Weights of a small mixture-of-experts language model, trained from scratch on English Wikipedia.
Size: 8 layers, width 128, vocabulary 10676.
Training: a variant of Muon for the experts, 377M tokens, 6249 steps.
Below are experts of layer 5 (counted from 0) of a mixture-of-experts language model. Rows are named router (the router's row for the expert), gate (a neuron's input weights, with its number), up (a neuron's input weights, with its number) and show model dimensions 0-127. Each number is 128 + 24 x the weight over its row's rms, rounded and kept within 0 to 255.
Before each expert's rows: a language model's description of what the expert responds to. This comes from a sample of Wikipedia text that the model never trained on.

# expert 23
Description: Lowercase word-initial pieces
router [122 147 132 177 102 116 102 113  91 121 105  86  98 178 114 117 101  90 119 135 130 148  89 126 147 116 108 176 125 119 129 139 165 163 126 107 185  92 124 154 149 121  89  69 140 150 129 165 150 157 138 128 139 132 126 143 119 128 166 177 116 144 124 135 132 170 155 119 137 160 119 126 142  81 147 138 140 135 108 150  97 109 107 132 118 162 151  84 136 115 109 159 109 111 107 133 146 134 118 108 111 176 151  99 164 124 119 130 127 152 123 145 131 173 109 121 157 112  96 121 143 100 121 130 158  90 107  99]
gate0 [115 114 135 134 127 146 129 152  96 126 187 121 192 151 105 147 113 125 168 117 128 129  90  95 143 138 163 108  98 117 132 118 130  99 119 160 122 135  84 127 147 152 125 103  90 127 129 132 168 131 132 121 126 138  80 155 117 139 140 119 117 136 130 181 105 127 145 102 152 136 151 103 134 157 143 116 168 121 120 145 174 106 140 119 137 134 109  93 126 103 114 110 147 123 140 128 118  98 128 123 133 150 128  72 117 130 155 146 180 122 118 125 172 106 133 151 175 121 203  98 138  76 128 157 161 147 107 110]
up0 [191 125 141 139 132 163  75 111 121 141 141 151 132 158 119 110 136  88 142 115 129 134 116 124 105 134  98 126 115 151  78 159  98 136 119  99 107 126 160 113 118 174 154 142 147 134 155 127 197 166 103 141 123 134 125 118  99 120 115 102 109 153 100  95 111 121 161 116 142 110 165 127 133 124 118 104 138  93  88 159 141 109 104 108 122 118 153 172  89 113 111 167 161 131 163 165 174 109 144 178 146 155 115 166 129 162 114 143 124 132 105 136 147 127 124 156 118 151 110 110 156 149 153 140 143 128 156 144]

# expert 8
Description: Year digit pieces
router [104 140 150 121 158 155 154 114  87 173 176 143 145 148 109 151 105 153 153 134 150 112 141  91 130 145 124 111 144 128  96 110 115  75 101 116 122  94 151 120 116 165 103 119 147 111 127 158 166 148 156 145 114 121  93 145 119 150  88 130 135 129  99 143 176 138 105 145 119  81  97 107 124 138 103 120 118 145 120 125 121 138 116 134 116 118 127 141  94 163 101 135 138 186 115 148  56  97 136 116 133 119 109 170 113 155 129 125 156 108 141 116 154 141 151 141 145 127 146 189 187 117 131 135 171 134 140 128]
gate0 [ 95 113 111 121 137 118 138 149 129 107 130 111 103 104 108 166  78 123 146 180 132 120 148 154 135 100  79 138  96 134 145  81  80 130 122 174 143 123 107 120  85 120 108 169  95 107 149 104 127  65 120 146 130 146  88 101 175 128 160 128  94 131 144 121 103  91 109 123 123 162 123 146 111  85 167 129  95  96 144 113 113 102 120 105 124 116 129 116  86 126 136 148 114 146 134 146 141 178  90 113  81 133 126 157 123 131 146 129 159 134 142 140 143 105 159 115 168 110 117 126 117  95 149 132 153 126 130 118]
up0 [133 126 139 174 147 153 152 134 101 188 124 125 128 122 133 120 163  91 131 130 110 127 129 146 122 146 108 122 109 107 117 109 112 155  87 122 121 137 150 114 133 101 184 155 159 139 126  97 119 175 141  79 120 170 124  93  89 132 113 109 109 127 125 107 136 134 146 140 177  52 122 123 108 123 132 128 106 127 138 152  69 107 122 138 131  94 187 124 129 106 140 147 106 138 126 118  83 121 151 124 138 150 164 106 139 139 129 201 107 165 147 139 119 135 134 159 122 113 120 116 130 140 103 121 124 157 162  96]

# expert 45
Description: Brackets and separators
router [123 167 111 129  91 163  81 131 111 143  91 151 133 110  99 115 142 114 138 120 116 120  88  74 105 155  95 132 145 128 164 129 125  99 145 108 142 108 114 112 100 148  96 146 126  73 113 148 171 152 141 137 132 144 157 137  99 146 131 109 138 144 117 134 111 159 142 132  98 120 135  80 117  76 158 136 122 137 138 140 129 103 134 128  89 103 128 105  96 158 136 146 128 142 104 126 123 100 132 102 134 149 146  86 170 139 130 108 184 152 120 104 146 164 157 104 109  93  79 131 115  95  75 152 157 103 117 133]
gate1 [136 136 131 163 114 165 127 119  61 109 128 119 142 144 151 151  96 139 114 121 117 130 139  99  83 115 135 112 155  78 177 119 131 135 122 119 195 114 145 143 113 131 113 136  89 156 129 139 120 127 103 184 108 135 161 112 161  96 138 112 134 175 155 148 145 112 140  75 118 125 154 123  86 154 146 135 155 140 118 129  76 133 115 108 130 113 101 143 115 127  96 125 184  84 127 118  95 125 127 103 103  96 137 160 124 163 130 154 132 137 118 127 162 117  88 119 103  96 105 132 112 157 125 142 125  98 105 139]
up1 [152 138 128 146 146 113 137 136 113 115 134 150 177 162 148 194 136 138 150  97 136 123 161 129 151 101 138 140 124 137 129  94 110 148 127 128 161 142 155 107 153 134 194 107 118 128 123 116 128 104 130 132 147 168 141 120  93 130  99 115 132  73 151 101 156 111 141 171 142 109 180 158 129  64 127 132 143 142  78 172 120 124 107 153 141 154 122 180 117 133 123 147 103 147  78 149  88 121 169 112 138 120 147 139 127 120 115 133 158 110 137 153  91 130 170 117 147 152 102 154 165 123 121 120 117 131 132 136]

# expert 36
Description: Word-initial letters
router [110 157 114 144 136 137 122  71 132 112 107 126  87  98  96 112 115 137 148  95 144 120 181 153 104 100 113 131 142 131 136 121 122 145 130 139 112 161 131 117 118 159 172 140 164 128 170 148 165 129 124 130 110 132 125 164  74 140 127 133 172 145 130 168 124 173 126 130 132 144 124 151 198 100 159  97 103 122 136  97 130 121 135 113 126 187 111 126 121 149 135 143 117 133  86 167 101 110 103 123 182 145 116 105 135 142 137 117 167 132 153 106 118 138 132 146 135 106 131  94 129  98 158  88 174 120 110 101]
gate0 [113  97 135 150 149 144 120 125 158 151 121 130 114  91 156 137  79 123 140 180 115 137 104  77 142 105 141 159 104 116 127 117 106  93 115 109 121 111  71 110 133 120 109 115 111 122 108 147 101  90 161 123 148 147 143 134 143 149 110 152 131 169 173 132 152 147 116  92 136 145 165  80 115 134 153 139 121 139 158  87  96 105 115 119 120  95 137 115 132 143  90 130 140 192 139 123 112 149 109 121  99 116  85 142 140 105  99 128 110  85 126  84  85 163 116  98 110 125 153  96 131 123 114 104 126 162 120 162]
up0 [126 136 125 130 145 119  99 106 141 143 117 131 100 134 135 147 152 140 109 126 158 158 130  58 126 100 113  94 130 127 152 111 124  96 124 148  91 109 139 120 136 158 107 111  82 184  83 136 150 122 103 123  95 137  77 135 164 150 131 139 154 159 128 117 153 106 126 125 145  95 132 113 139  94  51 148 112 106 113 166 111 105 102 104 115 150 130  91 120  95 131  81 128 137 153 123 127 120  95 114 145 177  73 109 143 126 100 132 132 100 169 148 122 142 141 121 151 164 114 128 117 141 173 129 150 125 109 135]

# expert 21
Description: Table header separators
router [ 87 158 116 103 128 158 113 121  93 159 129 109 109 160 136 132 116 116 134  97 146 109 130 103 108 152 113  97 154 159 112 118 103 108 171 140 151 130 111 156 170 105 150 149 129  97 129 197 125 151 160 156 160 139  94 150 130  77 169  79 149 103 143 144 102  90 142 132 115 144 122 182 125 117 128  96 142 102 150 128 121 140 141 117 118 125 125 156 170 153  98 124 125 129  95 126 144 119  93 144 128 149 114  77 165 134 122 106 141 137 106 137 164 136 114 173 138  97 138 133 136  85 113 158 102 150 135 157]
gate0 [145 142 183 131 159 127 112 113 183 153 128 112 153 102 122 140 156 121 110 117 126 105 139 106 122 139 104 133 135 166 134 123 131 125 122 103 120 105 114 117  89 172 162 146 120 109 106 163 145 145 127 124 116 112  81 143 126 109 138 133 130 136 133  96 109  93  94 126 147  84 152 129 123 173 109 116 176 112 123 146 151 149 180 132 125 127 146 102 143 117 157 148 134 118 132 152 112 130 111 158  98 115  69 118 146 125 117 173  68 135 112  56  99 108 108 104 121 125 122 113 158 112  72 119 158  95 143 127]
up0 [134 154 131 135 125  98 138 148 135 138 113 144 110 112 108 117 161 168 132 113 114 135 121 120 140 121  75 108 110 120 151 167 140 152  69 182 112 105 108 102 120  89 154 154 134 108  96 125 161  97 141 162 144 150 104 136 153 116  95 119 138 137 128 121 143  51 121 116 100 121 142 113  89 154 124 127 122  94  93 130 133 161 154 172 137 135 122 127  87 128  96 129 140  56 145 125 119 115 150 149 153 147 154 155 147 158  89 102  94 120 115 120 112 156 124 114 110 145 157 119 108 156 131 153 134 173 131 156]

# expert 63
Description: Foreign name pieces
router [ 79 158 109 125 151 154 136 154 120 134 157 123 109 130 131 115 103  93 148 150 109 117 102 129 133 147 148 160 117 109 130 109 148 176 116 145 131 123 139 153  82 137 126 105 101 135  99 126 173 119 127 160 130 108 147 115 126 117 145 161 124 158  94 113 140 121 170 168 111 131 156 130 141  81 162 114 130 119 162 142 130 106 130 175 114 140 125 102 199 125 161 149 150 116 127 101 118 117 140 128 154 125 143 114 136 103 134 115 135 112 141  98 155 181 119 117  64 142 180 115 108 154 106 180 140 157 138  78]
gate0 [168 153 123 113 130  99 121  88  74 146 155 142 116 133  90 132 138  88 154 158 167 124 144 101 132 130 162 118 130  98 105 127  72 175 129 125 136 135 141 166 106 116 132 100 160 148 101 151 123 136 109 103 101 157  97 154  97 122 128 133 162  95 139 151 119 160 161 126 181 124 146 107 158  91 136 125 152 127 159 164 129  95 137 152 148  97 139 126 136 157 160 108 141 147 128 161 124 156 155 188 151 127 145 155 102 139 155 112 101 124 142 104  93  89 160 137 128 129 125 102 121 157 107 113 115 125 145 113]
up0 [130 150 112  98 117 161 119 113 132 156 137 135 143 158  71 119 167 136  72  97 132 145 156 125 160 145 128 132 138 117 155 149 127  97 163 112 135 125 142  94 131 125 141 137 138 147 162 155 163 165 109 153 123 108 133  74 113 129 130 154 127 136 140 145 146 143 101 158 128  72 131 145 162 156 119 152 152 138 141 144 124  69 103 126 120 111  94 100 108 125 112  94 138 143 123 134 157 113 132 120  84 177  94 119 115  78 154 103 120 126  98 174 116 144 115 166 155 150 138 126  98 138 111  89 130 182 115 135]

# expert 15
Description: Punctuation before numbers
router [170 143  96 115  86 149 132 126 116 125 115 145 103 126 133  90 142 103 105 118 168 142 114 117  74 119  79  80 146 150 139 113 131  91 136 101 111 111 115  83 114 136  98 152 151  72 135 133 149 150 130 133 146 139 149 181  99 126 102 127 151 136  95 144  91 131 114 124  74 120 136  89 110 104 153 114 125 130 118 117 140 103 123 138 119  74 162 106  75 141 128 113 149  96 106 148 110  89 135 141 164 137 140 110 142 124 138 119 148 147 116  97 162 156 141 143 105 128 114 138 160  84  89 163 132 112 123 142]
gate1 [112  91 125  85 130 139 157 128 131 109 162  94 129  71 143  87 154 157 129 141 126 111 101 123  94 116 123 122  97 139  89 141 143 155 147 112  91  99  92 104  93 144 115 133 190 134 138 125 132 102 143  85 160 173 147 137 142 131 126 138 123 116 123 123 132 130 130 149 136 116  81 124 118  94 139 138 143 121 131 174 110 115 161 138 184  84 109 127  89 125 158 102 169  86 139 137 128 124  89 136 148 101 138 118 136  99 191 151 141 151 155 156 146 144 128 140 164 158 105 113 138 154 123 104 122 128 115 132]
up1 [125 136 181 116 142 124 149  89 133 148 179 109 149 188 146 181 103 145 101 107 116 120 130 116 151 152 168 162 145 125 149 176 131 126 124 156 114 156 123 144 102 113 166 112 121 111 120 171 174 130 124 119 132 157 116 123 127 124 186 109  90 136 115 134 133 134 132 150 114  85 151 163 163 167 126 112 156 110 105 163 104 123 135 128 102 123 104 141 120 148 108  94 161  97  76 133 144 104 113 124 117 125  96 147 114 132 136 126 168 123 126 131 104 180 137 155 109 112 120 132 136 155 129 116 184 136 118 136]

# expert 9
Description: Name endings, full names
router [101 123 125 150 121 111  99 159 160 129 144  93 127 138 166 163 108 101  95 162  41 107  70  92 125 158 126 113 120 134 132 137 139 120 130 160 126 167 150 145  87 161 120 112 101 112 130 127 156 116 152 156 110 156 110 157 130 141 122 114  89 143  95 101 122  70 162 143 120  94 147 116 142 131 105 162  93 133 137 124 138 153 153 188 128 164 136 117 160 174 139 140 143 127 135 107 107 126 139 135 132 119 133  98 126 112 165 109 113 134 157  85 106 122 139 115 137 140 156 129 113 111  87 149 132 145 117 119]
gate0 [147 105 154 117  90  72 164  92 137 148 119 149 132 153 128 121 122 146 156 144 115 138 145 144 122 153 118 148 121 112 168 149 162 159 121 141 180 119 159 120 127 101 185 128 181 134 112 108 161  88 106 162 125 132 135 158 113 142 128 164 125 144 145  84 104 146 137  95 135 149 104  98 166 111 203 130 145 138 142 110 140 128 128 120 124 161 161 138 141 134 128 148 142 119 120 100 112 107 129 115 166 160 113 127 114 146 158 138 135 128 166 117 116 104 169 147 138  77 131 125  92 129 118 193 123 128 141 120]
up0 [142 133 136 152 149 116 130 124 183 134 139 126  89 124 140 105 123 143 100 151 130 105 126 100 151 101 162 162 123  70  83 124 142  95 135 140 153 155 127 121 128 131  86 114  89 107  73 133 111 116 153 107 126 140 126 128 122  80 110 121 133 115 127 162 126 138 117 123 135 143 142 118 139 170 151 145 173 165 144 110 127 112 109 158 129 118 124 129  65 146 103 128  95 124 128 142 120  83 163 102 125 101 142 144  73 114  97 165 109 119 109 137  96 146 186  96 154 119 165 137 144 167 133  87 104 141 116 138]

# expert 59
Description: Sports table word starts
router [113 129 105 158  85 109  79 105 113 153  86 125 112 190 117 101 143  98  80 116 141 129 132 128 127 114 115 149 146 120 129  91 142 163 138  94 167  88 122 164 114 131 121 109 152 136 142 156 128 162 123 139 142 119 137 145  98 155 155 175 134 136 148 132 109 112 155 132 128 168 146 124 135 128 183 132 115 133 141  93  71 126 156 134 101 151 134  79  95 116 140 155 122  76 133 141 163 110 121 120 111 165 164  83 132  98 119 127 136 138 126 124 148 142 135 163 126  84  89 144 144 136 142 155 123 126 100 133]
gate0 [140 174 107 131  97  94 191 109 124 143 121 117 142 149 135  78 125 130 171 140 134 131 131 113 142 117 166 148 136  97 119 133 124 138 130 111 169 126 138 143 187  93 116 122 159 122 146 112 121 138 143 114 121 101 139 126 145 117 116 163 129 160 157  99 164 108 118 151 110 126  91  93 128 121  92 125 147 135 116  68 121  99 114 102  84 119 113 118 109 132 144 105  94 175 152 106 139 121 184 135 151 135 125  96 115 121 151 131 136 140 164 106 106 124 145  75 137  82 111 158 165 116 106 100 171 103 119 144]
up0 [126  82 174 148 107 101 163  99 139 139  89 139 136 113 126 140 113 137 150 115  91 116 156 133 136 140 110 141 130  92 149 137 143 136 126 118 100 115 123  75 124 144 101 145 116 107 100 129 151 133 100 132 165 123  68 133 165 129  92 109  97 124 111 110 120  98 126 148 142 161  96 144 130 147  98 163  83 123 148 111  95  86  90 171 159 132  94 128 157 155 133 170 113 150 167  99 139 123  77 146 136 132 133 141 148  94 117  89 127 119 119 140  83 124 148 122 105 155 109  83 142 149 138 147 142  97 114 102]

# expert 60
Description: Given-name pieces
router [130 133 128 142 153 140 105 157 142 124 152 126 155 142 141 131 105 119  93 161  48 146  76 133 152 128 129 136 120 126 133 106 129 145 137 140 156 157  96 182  89 172 117 107  91  95 143 162 130 119 144 136 161 112 151 100 146 134 158 127 118 117 101 120 151  84 161 149 148 122 126 121 155  98 153 147 127 145 149 111 127 121 114 176 174 105 123  87 176 149 129 154 183 167 127 129 130 115 123  87 144 137 143 109 126  98 117 112 120 116 155  99 120 146 128 117 107 154 154  94 113 148 100 135 129 150 136  84]
gate0 [112 134 132 183 134  94 130 177 153 147 131 129 102 137 112 165 130 157 149 109 114 106 123 141  78 110 140 126 102 129 141 133 152 128 157  95 169 153 140  79 110 127 123 134 117 119 133 119 112 139 137 133 118 123 147  92 127 127 119 108 128 130 118 140 120 129 107 158  97 118 170  74 132 141 107 165  96 123 130  96 143 120 162 122 120 170 146  82 147 158 164 128 119 118 137 145 106 150 160 145 102 168 165  99 121  76 111 115 104  82 178 103 132 142  94 104 145 130 144 155 135 159 184 101 164 130 108 145]
up0 [142 139 102 102 166  85 130 160 138 146 160 111 115 176 121 123  96 118 141 148 112 139 101 129 133 142 145 128 151 137 123 123 132 139 105 103 110 146 131 118 106 107  84 164  96 126 117 143 144 135 123 144 142 155  93 155 139 155 120 145 133 135 105 127 132 123 129 156 152 104 164 102  87 118 162 132 150 167 114 153 167 151 118 136 138 123  97 124 110 170 140 163 139 150  99 138 117 117  82 109 112 148  87  99 160 134 174  96 161  93 165 158 131 128  89 121 199 106 131 113  73 108 142 130 105 145  86 108]

# expert 51
Description: Leading digits
router [116 172 153 119 147 133 109  77  98 157 167 154 125 171  88 123 127 138 126 108 158 144 135 132 165 125 112  84 108 102 114 104 135  79 114 131 116 112 147 114 111 130 106  96 134 108  96 167 168 151 135 134 131 114 136 164  87 155 118 141 168 161  79 125 151 115 123 140 148 108 115 118 136 141  98 113 116 152 134  82 139 142 118 136 122 129 159 108  92 137 108 126 146 157 135 146  61  89 128 116 113 108 106 124  82 133 134  94 123 104 146  94 112 145 155 155 107 132 135 149 176 120 148 169 152 117  98 137]
gate0 [ 86 131  87 152 128 115  94 143  79  90 128 136  95 147 107 121 144  96 102 107 105 124 178 174 144 150  92 135  97 140 118 136 143  80 108  98 118 107 135  84 121 110 106 107 130 162  99 136 128 142 139 104 111 129 120 106 153 124 106 150 121 150 123 168  88 117 147 128 167 122 125 156 131 129 135  79  95 123 144 132 139 111 107 124 108 127 172 154 118 121  78 117 138  78 115  88 165 142  95 116  83 104 172 117 118 133 117 122 142 104  86  99 119 149 114 114  77 147 109 145 120 115 135 129 131 149 107 131]
up0 [ 85 134  91 119 122 121 142 149  88 158 105 130 104 114 140 139 135  78 143 122 139 152 122 111 141 116 152 164 104 142 120 116  60 123 127 191 130 134 108 138 143 118 125  86  86 113 129 147 149 140 127  92 115 123 117 132 130 133 134 107 111  98 117 171 116 124 161  97 155 175 140 153 131 112 135  90 121 166 148 109 103 116 141 114 106 129 130 116 177 171 116 131 145 101 101 126 133 147 137 139 115 163 163 103 142 124  90 120 133 166 112 113 126 152 159 137 182 156 114 159 100 104 128 151  96  86  79 137]

# expert 3
Description: Surname middle pieces
router [113 111 131 149 100 117  69 143 157 158 133  91 127 119 106 156  94  81 128 141  65 132  74 141 144  98 139 194 119 136 131  82  89 142 124 145 163 145 151 143 117 141  95 114 103 137 118 128 129  98 146 168 131 110  98 127  99 135 109 127 104 139 140 126 139  67 125 133 135 112 153 120 136  95 111 147 116 146 135 129 124 162 108 177 126 154 100 110  95 137 112 170 125 109 119 119 108 141 101 114 115 154 125  99 163 147 135 102  98  93 147  96 118 127 143 100 163 138 138 116 115 120 128 150 121 148  89  93]
gate0 [111 110 139 124 114 143 121 127 134 138 113 131 154  64 157 105 169 137 141 119 112 157 114 110 110  74 107 184 119 133 104 116  91 137  84 107 158 104 105  96 124 156 104  99 132 108  95 156 171 106  91 125 112 195 140 135 137 127 142 136 118 113 173 134 176 153  92 132 147 141 150 129 142 112 129 123 105 121 141 125 150 111 132 132 151 126 145 155 155 105 124 124 113 143 125 167  66 132 146  91 163 133 139 129 130 160 125 165 110 111  78 101 173 114 126 116 142 133 112 133  93 116 149 128 126  89 141 108]
up0 [ 84 119 138 148 105 141 123  82 137 147 136 137 133 123 161 178 130 111 123 111 175  80 152 108 100 108 108 100 154 102 168 161 131 138 108 157 120 125 141 142 129 159 145 122 140 130 118 120 112 142 172 109  83  84 159  77 127 131 113  95 129 131 157 123  97 121 120 180 125 105 172 124 147  84 146 120 114 117 137 109  66 120 140 161 145 131 177 119 145 121 143 139 137 158 142  88 168 141 141 141 132  89 158 114 134 168 121 145 100 126 126 122 165 108 112 162 117 126 137 136 130 141  82 123 153 109 133 144]

# expert 22
Description: Roman numerals, initials
router [117 148  97 140 110 169 130 151 110  92 122 138 112  92 132 130 160 125 129 145 142 140 124 128 133 138 133 122 124 128 103 136 117 144 149 186 126 150  99 120 140 144 139  99 117 105 139 140 148 116 108 151 138 101 149 132  70 103 170  96 132 171  91 164 142 143 116 124 115 122 143 121 186  99 158 104 123 111 104 149  85 141 111 146 143 145 139 122  96 150  95 145 151 136 127 115 125 114 128  87 176 142 120  86 159 114 113 121 179  98 164 116 124 163 132 116 156  60 151 104 159 114 147 100 141 149  96  84]
gate0 [136 112 127 112 136 184 112 200 112 130 122 146 102 126  95 101 113 116  99 121 119 133 163 156 107 188 137 145 119 123 113 171 137 144 148 111  97 184 123 114 111 112 150 105 139 130 154 166 129 143 135 121 129 146 120 121 128  91 126 131 165 100  95 163 112  91  92 134 114 126 154  83 128 147 115 166 117 138 110 134 135 157 141 131 124 149 121 149 105  98 145 117 125 173 137 185 168 150 157 150 178 104 141 141 160 116 144 113 138 129 115 127 163  85 118 124 120 115 121 115 127 142  80 106 136 123  82 145]
up0 [163 117 138 138 115 118 116 110 135 129 106 118 119 101 114  99 120 125 178 164 112  81 128  94 103  98  88 151 163  91 143 139 134 128 158 170  94 119 116 181 124 102 170 144  95 115 106 140  85 108 111 151 109 117  98 126 145 140 129 110 141 124 159 144 120 177 110 145 148 121 122 124 182 132 183 161 118 122 137 132 104 134 121 100 108 108 142 110 146 115  93 171 110 129 121 119 162 127 116 138 122 132 143 152  98 101 123 141 159 127 102 131 168  93 150 122 122 154  70  96 136 173 118 136 118 172 103 116]

# expert 54
Description: Romance-language word pieces
router [ 95 111 118 113 181 149 139 162 133 128 173 104 114 121 123 156 101 102 149 158  85 108 141 142 135 125 117 165 124 118 122 121 156 162 116 123 141  97 136 163 102 160 114 129  78 126 137 154 166 134 125 154 117 141 135 116 118  99 171 159  71 138 115 109  88  94 108 155 157 144 126 119 143  79 166 109 128 129 133 138 110 126 113 152 132 173 130 106 175 115 156 132 167 151 126 125 107 129 156  93 138 135 103 107 140 150 162 100 123 111 140 122 144 151 134 136  85 160 169 115 157 126 140 167 158 139 142  81]
gate0 [140 115 145 217 135 111 142  93 103 101 183 126 131 165 138 119 166 183 128 124 134 101 128 133 123 186 134 107 125 100 165 110 158 110 136  90 137 171  81  91 143 135  88  93 137 114 105 137 118 142 139 124 122 151 138 108 120 158 166 141 125 146  78 163 112 102 113  96 141 125 159 157 137 143 134 112 141 143 140 120 124 119 122 152 165 112 130 145 153  92 124 154 133 131  88 112 135 138 138 126 106 122 120 124 115 118 146 100 104  92 141 146 107  73 143 173 136 136 138 138 115 127 163 138 124 134 125 157]
up0 [110 144 149 149  93  86 123 134  95 117 165 108  86 112 103 120 137 169  95 144 120 130  94 172 130 117 112 120 104  94 117 139 124 110 122  97 117 139 123 132 130 112  80 110 159 109 142 150 124 134  99 139  91 130 156 127  45 118 110 133 109 135 129 179 104 120 150 128 141 146 125 129 154 134 123 153 133 147 108 125 143  94 155 151  82  75 140 164 151  93 123 136 104  88 144 103 170 136 165 141 137 163 120 115 100 101 151 141 162 134 136 127 155 167  96 138 120 136 109 149 157 120 115 164 136 143 161 101]

# expert 6
Description: East Asian name pieces
router [160 143 130 159 137 148  85 129 153 150  97 102  98 137 127 140 159 130  87 158 140 113  95 152 122 148 116 193 134 131  91  95 147 150 130 125 122 116 134  88 157 165 124 130 124 124 119 107 152 173 141 124 145  99 129 116 132 100 141 154 132 132  94 147 172 110 149 123 104 121 130 158 162 118 138 158 123 153 178 132  95  76 115 155 172 106  97  78 142 117 137  87 108 112 117 166 109 145 136 112 150 137 107  98 157 109 144 114 105 119 104 114 146 110 131 135 132 147 161 101  89 183 107 128 116 129 102 101]
gate0 [114 135 145 151 107  82 130 125 140 147 160 163  92 113 119 153 171 103  96 113 157 118 124 126 129 142 140 126 120 103 124 155 130 117 144 131  91 107  97  82 191 158 135 137 114 132 126 130 156 105 154 123 114 152  93 158 179 127  92 110 122 134 116 108 138 153 167 134 148 160 120 124  87 173 146 151 145 112 175 108 140 140 140 117 111 134 169 120 130 144 111 123 150 119 144 108 116 173 171  99 131  91 122 134 152 142 152 178 109 163 119 103 176 107 106  95 167 115 156 137 158 154 148 124 131  96 138 131]
up0 [110 150 100 146 142 138 138 100  97 162 143 136 101  84 107 117 137 166 105 133 133 112 164 126 134 138 169 142 156  88 118  96 164 142 133 125 121 109 142 148 147 132 130 125 155  94 107 104 158 141 146 177 147 136 146 121 112 133 120  91 173 155 155 176 185 136 117 137 146  99 123 134  85 149 111 105 113 108 102 100 184 108 111 125 153  99 114 124 114 120 125  80  84 156 179 134 100 117  80 115  88 118 137 103 153 100 115 133 139 112 126 164 138 154 129 120 103 124 109 130 104 135 107 138 129 170 104 129]

# expert 5
Description: South Asian name pieces
router [ 99 151 147 152 143 138  82 126 144 149 133  88 126 140 128 115 110 168 133 139 128 100 101 133  96 172 171 194  91 144 134  98 103 124 105 134 142  98 157 118 149 166 111 125  84 106 164 106 142 145 141 165 149  81 124 139 125 129 139 166 118 142 108 112 156 115 146 119 127 128 136 153 137 140 150 121 143 137 128 100 114  93 101 145 130 118  89 135 143 132 147 136 155 174 157  99 136 160 137 153 155 144 103  95 165 123 113 146 125 116 131 134 130 132 132 120 113 169 194  78 119 104 131 138  95  84 101  98]
gate0 [154 142 136 146 189 109 128 136 143 111 113  84 134 161 160 124 142 175 145 170 130 118 130 111 108 138 142 167 164 136 129 133 103 117 126 136 151 132 133 139 154 118 153 105 137 112 135 140 142 131 108  97 128 100 117 116 104 122 112 200  93 108 171 119 112 154 138 102 108 146 102 157 121 164 105 120 131 118 120 161 196 173 110 128 118 134 143 145 149 102 101 126 108 161 144  85 133 143  70 126 110 130  76 128  79 117 130 138 127 119 120 147 139 130 106 127 176 117 146  67 134 104  98 124 134 120 137 119]
up0 [124 145 137 133 116  99 107 138 108 140  91 137  96  82  92  98 109 135 130 146 109 137 132 163 137 130 141  79 184 130 122 208 124  91 136  98 149 138 102 165 159 106 139 132 117 116 107 130  99 104 143 114 141 164 112 155 144 134 132 144  99 129 127 117 116 132 146 127 135 128 167 141 154 121 123 120 104 122 145 109 161 121 120 111 117 152 130 109 135  88 102 126 114  81 122 122 126  90  77 108 158 133  94 173 108 132 121 131 125  97 127 151 136 175  89 146 133 137  61  98 110 172 162 143 118 145 154 124]

# expert 42
Description: Digits in lists, tables
router [129 150 136 122 127 148 140 100  74 153 153 154 118 127 117 141 125  98 124 152 133 150 126  95 137 103  91 113 112 141 129 133 147  98 103 144 116 148 121  83 116  99  90 112 124 128 141 167 166 173 127 162 154  91 129 154  94 124  97 115 171 146 102 152 130 124 118 150 110 107 125 111 145  85 119  86 121 119 144 108 127 163 114 155 106  85 129 100  99 129 137 158 150 155 128 128  90  78  99 139 168 141  83 141 108 150 137 113 162 145 163  83 145 147 137 143  99 127 137 158 149  96 109 150 156  70 134 124]
gate1 [168 137 129  52 129  91 124 162 182 140  81 140 103 111 158 136 136 117 111 123 112 162 113 111 150 115 147  84 102 124 155 141 119 135 131 116  98  92 123 136 126 141 132 164 131 143 145 136 118 104 143 164 153  92 102 121 119 121 137 126 147 101  73 136 124 164 154 135 109 130 133  72 149  70 134  75 116 169 103 117 114 121 144 119 110 114 150 151 137 119 127 124  86 106 130 109  89 136 149 112 130  80 118 119 119 103 123 154 148 123 139 112 166 133 130 116 145 121 119 110 134  98 121 104  82  97  88 119]
up1 [139 133 114 161 114 117 142 144 127 120 150 125 108 134 100 144 158 128 129 103 154 155 131 117 109  78 133 132 109 120 108 108 143 108 145  81 104 127 162 154 178 119 158  90  96 120 125 136 124  67 115  87 131 149 146 126 134 104 111 131  78 115 136 124  94 158 143 129 109 128  87 146 132 134 122 146 169 120 164 131 148 130  77  73 116 104 125  93 153 120 103 142 139 131 161 134 108 126 128 170 150 183  96  96 123  97 144 133  90 170 130 128 197 131  84 121 132 127 121 134 151 119 112 139 147 128  92 143]